config = dict(
    n_layer=13,
    d_model=384,
    n_experts=8,
    experts_per_token=1,
    d_expert=528,
    d_shared_expert=0,
    activation='gelu',
    moe_layers=[0, 1, 2, 3, 4, 5, 6, 7, 8, 9, 10, 11, 12],
    router_score='softmax',
    normalize_top_k=False,
    routed_scale=2.83,
    balance_loss=0.00819,
    balance_bias=False,
    router_logit_norm=1.5,
    init_std_router=0.00873,
    lr_router=0.000256,
    vocab_size=8192,
    norm='layernorm',
    norm_eps=1e-06,
    tie_embeddings=True,
    optimizer='soap_variant',
    lr=0.00276,
    beta1=0.95,
    beta2=0.98,
    grad_clip=1.0,
    batch_tokens=32768,
    seq_len=1024,
    train_tokens=313800000,
    steps=9577,
    dataset='wikipedia_en',
)
Below are experts of layer 3 (counted from 0) of a mixture-of-experts language model. Rows are named router (the router's row for the expert), up (a neuron's input weights, with its number), down (a neuron's output weights, with its number) and show model dimensions 256-383. Each number is 50 + 10 x the weight over its row's rms, rounded and kept within 0 to 99.
Before each expert's rows: "raises" lists some tokens whose logits its average output raises strongly, later layers aside; "gets" lists some tokens that make up at least twice as much of what it gets as of all text. This comes from a sample of Wikipedia text that the model never trained on. Tokens count by the router's weight.

# expert 6
raises: "based", "name", "present", "fre", "gun"
gets: "-", "–", "'", " and", "/", " –"
router:53 37 60 41 67 37 59 41 39 67 45 47 46 50 28 59 51 46 59 39 43 48 55 22 36 45 61 44 47 54 56 48 57 57 49 39 52 57 41 55 60 69 49 54 66 46 59 61 43 39 49 39 56 34 61 49 53 34 40 68 59 53 49 51 53 64 61 30 50 55 63 47 55 65 48 44 54 73 43 47 54 48 56 45 43 63 41 60 37 48 54 51 51 30 68 59 61 39 56 74 62 24 44 66 26 66 62 54 54 39 58 53 36 39 58 33 44 23 55 39 50 36 47 77 45 43 50 42
up17:49 51 62 48 55 43 54 51 68 39 39 55 27 44 51 52 52 52 57 38 46 41 62 51 45 42 45 72 61 31 54 49 34 59 64 64 41 37 56 32 41 53 49 61 53 64 58 55 59 36 73 59 37 50 41 63 59 40 50 64 43 46 44 39 51 41 43 60 40 42 53 56 50 51 50 60 54 48 44 43 39 44 70 60 38 36 40 57 50 48 61 40 35 36 49 51 55 46 53 39 51 45 76 40 36 51 51 54 43 38 31 51 45 45 42 50 71 28 49 54 53 51 50 64 45 56 57 42
down17:53 55 52 33 41 52 38 64 58 37 68 69 63 47 50 46 50 45 51 46 53 53 38 46 45 43 51 52 56 61 48 43 34 55 57 48 40 47 51 52 44 39 47 49 66 47 44 56 70 44 45 73 36 65 43 58 47 54 68 54 41 43 39 64 61 44 49 65 45 44 52 50 54 43 76 55 43 48 38 50 47 40 46 68 73 58 45 62 68 54 47 44 56 51 45 64 31 47 67 56 57 64 54 42 52 56 54 46 61 49 62 32 41 46 49 63 50 50 61 63 52 51 52 38 39 29 55 39
up18:46 44 51 52 51 40 28 40 59 47 59 44 51 63 46 37 53 49 49 31 35 65 57 37 52 80 70 57 47 58 62 34 40 52 44 62 48 54 36 36 52 44 60 57 48 35 51 64 62 69 26 31 41 46 37 53 53 41 42 49 50 66 60 50 49 60 37 46 52 63 70 52 41 44 47 45 54 46 43 60 47 63 65 38 40 56 37 41 69 56 54 55 51 52 44 40 23 56 72 55 48 29 64 50 43 58 52 63 57 51 40 57 51 54 39 51 64 42 44 42 34 50 55 57 36 43 43 35
down18:41 39 61 36 44 60 36 47 40 51 44 51 44 43 49 39 52 47 54 45 49 49 57 47 51 43 42 33 53 62 43 36 53 70 60 57 55 47 52 65 53 41 54 50 37 56 58 49 41 41 46 58 58 53 54 52 54 62 40 40 50 41 33 48 63 50 39 39 48 44 47 61 31 47 47 46 68 53 52 52 29 39 55 50 55 49 45 56 45 54 67 45 54 48 64 53 68 47 45 40 75 63 45 35 40 58 53 45 65 38 52 54 63 35 50 49 57 58 42 68 45 69 48 51 51 48 63 52
up19:52 50 54 53 66 36 73 52 46 70 55 34 54 46 25 39 51 46 33 36 52 45 55 42 59 56 52 64 21 65 42 56 47 44 42 64 45 28 61 46 55 39 47 53 59 46 63 69 35 71 51 47 56 66 63 62 42 47 46 58 57 47 59 50 48 51 64 60 45 59 51 44 52 60 59 54 66 42 73 61 66 44 32 57 47 68 44 46 55 48 41 44 39 51 41 50 52 57 54 56 61 34 52 52 51 40 42 55 77 36 48 45 44 44 58 55 39 59 59 46 48 53 58 53 59 54 47 50
down19:66 42 38 41 39 45 45 54 48 48 69 60 40 47 50 33 63 52 44 72 63 37 38 50 47 45 29 69 65 58 51 58 75 50 40 61 62 53 69 60 35 58 33 58 48 61 48 38 46 25 48 41 43 56 56 54 53 43 44 60 35 42 59 44 53 56 53 43 54 38 55 56 41 60 64 69 57 53 58 43 53 44 38 41 57 41 50 60 57 37 52 42 29 36 43 47 45 57 67 52 37 53 42 35 48 58 52 62 49 51 75 53 42 55 43 55 65 45 45 42 64 59 42 57 60 50 53 52
up20:39 55 40 62 39 49 47 56 40 62 48 44 41 51 48 54 27 63 60 40 64 32 51 69 45 51 47 41 42 60 60 34 49 71 53 50 49 61 35 41 55 46 45 44 46 48 50 59 53 51 27 53 54 44 52 56 56 48 53 54 62 57 53 36 56 61 48 64 51 45 51 38 37 50 69 44 53 60 43 51 44 37 48 51 54 42 56 60 70 47 50 63 52 28 51 54 41 42 50 60 44 41 37 55 69 47 43 38 49 51 51 51 26 56 55 62 68 55 53 65 49 54 59 76 58 32 51 74
down20:59 57 62 35 50 59 67 59 45 34 65 60 43 42 48 31 61 67 63 42 66 24 59 43 44 36 35 62 44 50 37 52 38 65 59 42 67 46 54 52 41 43 62 49 62 44 47 46 43 51 55 71 62 53 41 62 48 51 56 41 52 51 40 44 55 54 39 52 55 71 45 40 36 58 57 42 58 46 21 48 49 66 48 42 55 29 54 54 54 45 39 38 40 56 60 43 57 49 58 53 49 63 46 33 62 52 59 31 36 42 52 58 51 64 49 53 53 61 44 41 51 50 61 32 38 43 53 43
up21:71 45 45 41 65 31 50 66 43 40 61 69 43 42 48 48 43 48 48 60 47 46 40 51 55 76 29 57 56 44 66 32 32 36 36 71 40 53 51 42 39 55 54 59 38 40 44 53 47 56 58 56 48 45 25 43 54 52 52 47 69 51 53 65 46 48 48 47 46 50 59 48 50 55 41 59 41 71 45 65 52 44 50 59 32 54 52 57 48 57 54 69 61 44 42 58 44 52 54 70 58 57 40 53 57 42 54 66 48 75 52 33 63 41 51 35 57 58 53 52 42 39 38 74 49 35 49 56
down21:55 49 51 63 51 66 69 53 48 64 61 43 47 44 49 50 46 56 54 48 55 56 46 40 45 43 53 61 46 47 32 55 56 57 35 59 50 26 31 64 55 25 40 51 66 64 48 39 49 55 71 45 55 63 52 41 56 63 47 56 54 42 62 61 50 55 33 44 34 56 55 36 35 48 42 47 65 48 50 45 51 53 55 34 58 52 57 41 48 62 62 60 54 51 56 60 57 58 53 41 36 50 44 47 40 57 52 54 40 62 40 60 54 57 71 62 57 65 52 46 40 34 33 63 63 49 31 38
up22:46 51 41 33 65 69 54 58 52 58 62 48 36 59 38 35 38 51 59 56 41 54 47 55 50 55 55 41 47 51 75 57 47 50 48 63 76 47 42 51 29 42 56 50 51 56 51 65 44 45 39 67 49 49 35 52 45 51 62 51 62 48 52 44 74 41 47 53 52 49 44 54 65 55 57 48 59 35 40 46 44 52 36 51 55 44 44 43 35 55 56 52 52 57 46 49 59 55 60 46 48 60 57 49 50 58 45 45 36 35 33 38 72 60 38 45 42 42 57 44 32 52 63 46 58 58 55 61
down22:38 41 42 44 42 57 55 58 57 46 46 61 51 53 34 54 47 50 42 48 45 29 52 47 53 35 40 49 64 46 55 42 54 47 50 59 52 37 59 59 54 48 60 50 43 50 62 59 50 45 37 36 36 66 36 39 55 49 39 48 33 48 48 46 54 42 42 48 55 52 47 57 63 53 45 47 51 70 51 46 57 59 51 52 31 58 36 56 44 28 37 48 28 56 31 75 75 61 45 50 60 48 55 64 42 46 58 25 54 47 75 42 54 42 56 48 56 45 48 41 40 49 52 47 39 57 68 43
up23:44 66 53 29 43 52 38 46 49 53 63 40 60 59 56 27 62 52 59 40 43 36 37 59 33 45 62 51 43 49 57 34 51 49 42 65 41 50 66 54 49 51 43 45 71 44 50 37 46 44 51 39 61 46 55 61 44 43 55 59 48 44 38 54 63 59 54 56 50 56 57 55 59 48 53 43 49 37 62 68 45 49 55 59 56 44 57 38 66 47 37 61 59 56 35 42 41 45 46 65 69 53 52 54 46 48 35 42 50 47 41 58 62 56 75 50 55 60 58 53 58 45 42 54 66 39 38 57
down23:69 51 46 35 56 45 49 66 42 52 53 50 62 42 53 28 56 40 61 58 51 53 53 48 40 44 34 51 46 48 53 46 62 52 74 45 61 63 42 41 62 55 55 57 50 38 49 51 66 63 51 55 35 58 33 36 57 38 55 58 62 41 44 50 40 55 38 49 48 34 62 54 65 51 51 59 49 47 40 65 48 47 46 31 31 65 57 58 64 53 25 45 51 61 57 68 55 40 41 48 36 46 40 40 55 49 42 35 44 52 59 51 41 49 42 41 40 48 61 54 41 55 72 45 53 42 53 60
up24:26 53 59 40 56 59 46 54 63 46 53 54 50 72 58 37 47 37 40 50 59 48 48 47 50 48 47 56 54 58 44 47 50 50 51 53 42 33 59 56 54 46 49 68 65 38 44 70 59 47 39 58 38 53 59 40 52 40 54 63 45 45 40 46 44 47 43 58 47 44 47 52 56 42 57 53 46 51 57 52 44 36 59 67 40 58 42 57 26 35 44 55 44 57 79 42 47 57 46 50 71 63 47 42 43 60 42 62 42 42 46 52 53 49 69 49 42 60 46 58 58 63 48 64 54 53 60 41
down24:54 43 40 42 46 50 32 45 46 36 54 57 65 59 26 39 28 51 53 27 35 58 61 65 42 50 34 50 57 44 42 48 63 41 50 68 49 48 58 54 55 39 65 52 47 43 65 46 49 50 56 57 38 62 70 57 46 39 49 44 55 49 44 47 34 43 58 58 50 46 60 56 53 49 48 63 38 28 46 36 55 52 51 49 43 59 44 53 52 58 55 45 60 53 49 63 49 39 60 80 62 60 45 39 27 48 57 50 51 52 43 48 50 51 39 74 37 64 77 32 61 68 54 59 39 64 60 53
up25:54 43 40 35 60 31 65 58 69 51 63 55 53 59 64 40 60 57 43 47 66 42 35 49 59 38 70 40 46 52 61 59 68 64 55 63 34 49 38 44 46 53 50 42 53 44 35 69 43 50 52 49 60 48 50 50 52 37 38 69 41 65 61 42 48 55 37 69 50 62 51 42 58 51 55 36 59 55 43 51 44 47 57 54 46 44 49 76 44 53 75 40 65 50 53 48 48 60 45 60 42 33 38 49 47 57 63 46 30 58 47 59 42 41 60 49 49 55 42 63 43 35 40 50 62 53 48 59
down25:59 57 39 62 43 55 49 53 54 62 44 44 47 59 46 65 51 42 57 45 39 32 44 54 60 51 54 54 56 54 30 40 24 53 63 53 55 45 48 47 52 45 58 46 53 60 50 49 43 63 56 45 45 45 33 55 27 50 38 50 45 53 64 59 46 63 48 36 52 38 47 69 42 56 44 63 33 61 50 59 46 57 48 21 69 53 41 48 37 43 50 68 56 42 51 54 70 49 57 60 60 53 39 43 48 40 56 51 37 41 64 49 67 43 55 37 38 61 52 43 44 38 64 47 65 34 57 51
up26:54 45 39 31 46 42 50 52 39 61 54 58 50 55 44 52 39 59 50 26 53 56 63 49 53 52 42 64 56 43 42 53 65 59 49 62 55 58 50 58 67 67 67 44 49 55 66 54 52 59 50 67 68 44 51 50 46 52 38 55 40 45 45 34 51 56 45 53 43 44 51 56 45 43 61 49 39 61 48 62 56 46 59 35 32 31 47 39 50 48 52 45 38 51 55 44 33 49 62 49 33 26 44 42 50 37 57 69 38 65 38 55 73 59 52 61 59 59 43 66 57 52 47 42 38 58 46 55
down26:55 66 65 59 42 59 44 57 51 67 27 52 40 55 41 34 33 47 41 48 44 44 48 53 47 51 53 70 45 54 66 50 45 62 49 29 51 53 55 68 63 61 60 37 79 53 52 60 54 67 50 44 58 34 44 57 44 45 31 43 61 47 50 47 42 55 52 49 49 33 63 28 49 52 50 43 51 51 46 41 57 47 55 42 40 34 46 46 62 46 55 52 49 51 41 64 50 48 74 46 48 49 49 40 46 39 58 33 42 39 40 69 50 40 51 56 44 44 40 47 59 59 73 45 59 39 42 53
up27:52 35 65 54 65 53 52 41 50 34 44 49 54 31 44 41 52 47 44 53 49 42 69 39 31 57 59 36 58 42 33 48 46 49 37 57 41 40 45 49 45 38 25 41 51 40 57 54 43 39 63 36 56 46 37 45 49 60 59 63 64 47 47 58 48 71 43 32 43 61 51 48 46 51 68 70 72 33 54 43 53 45 47 44 63 61 50 41 41 49 40 63 45 39 34 51 37 69 56 52 51 45 55 35 61 57 42 47 32 48 54 49 55 60 53 56 66 47 56 57 45 44 56 46 56 26 48 31
down27:58 48 52 63 50 48 59 52 42 49 51 46 50 38 36 40 49 50 51 48 47 46 51 68 53 46 46 69 68 57 31 63 42 63 49 64 60 48 56 31 47 40 55 57 45 65 71 46 47 43 52 52 36 46 69 40 45 53 65 54 45 58 46 48 51 53 32 47 44 40 61 45 30 59 57 40 60 49 43 53 58 45 37 47 57 33 65 56 43 48 63 58 49 30 49 58 76 67 44 59 31 45 63 52 57 61 39 67 66 54 32 61 54 60 57 37 34 51 45 49 52 30 45 63 47 55 62 51
up28:40 46 58 55 46 39 61 41 68 51 47 50 38 46 30 50 48 29 37 35 50 47 55 47 57 43 61 51 42 52 48 38 44 48 42 40 53 53 46 35 48 69 77 39 61 50 46 68 43 57 50 53 38 63 56 71 70 54 59 55 36 64 56 48 54 47 48 50 34 62 52 45 72 48 50 32 58 48 50 50 49 52 46 40 43 59 58 35 36 67 56 60 57 49 56 48 51 50 73 54 62 46 40 38 54 43 70 56 39 64 46 69 45 40 67 56 52 44 58 52 70 57 43 52 62 46 56 50
down28:52 53 39 56 40 43 46 67 61 67 21 41 31 51 47 45 38 37 56 46 42 64 65 38 54 50 49 33 57 52 54 39 59 59 62 60 48 72 36 42 53 46 32 36 67 63 35 46 47 68 47 36 55 57 62 37 55 56 25 49 55 56 38 45 65 58 68 42 28 60 48 45 50 61 56 75 61 32 45 58 33 40 42 41 54 61 39 54 60 54 49 72 49 47 32 41 38 60 50 59 53 30 62 54 52 52 46 53 57 44 55 50 59 43 51 44 52 44 46 62 58 57 40 50 45 44 60 57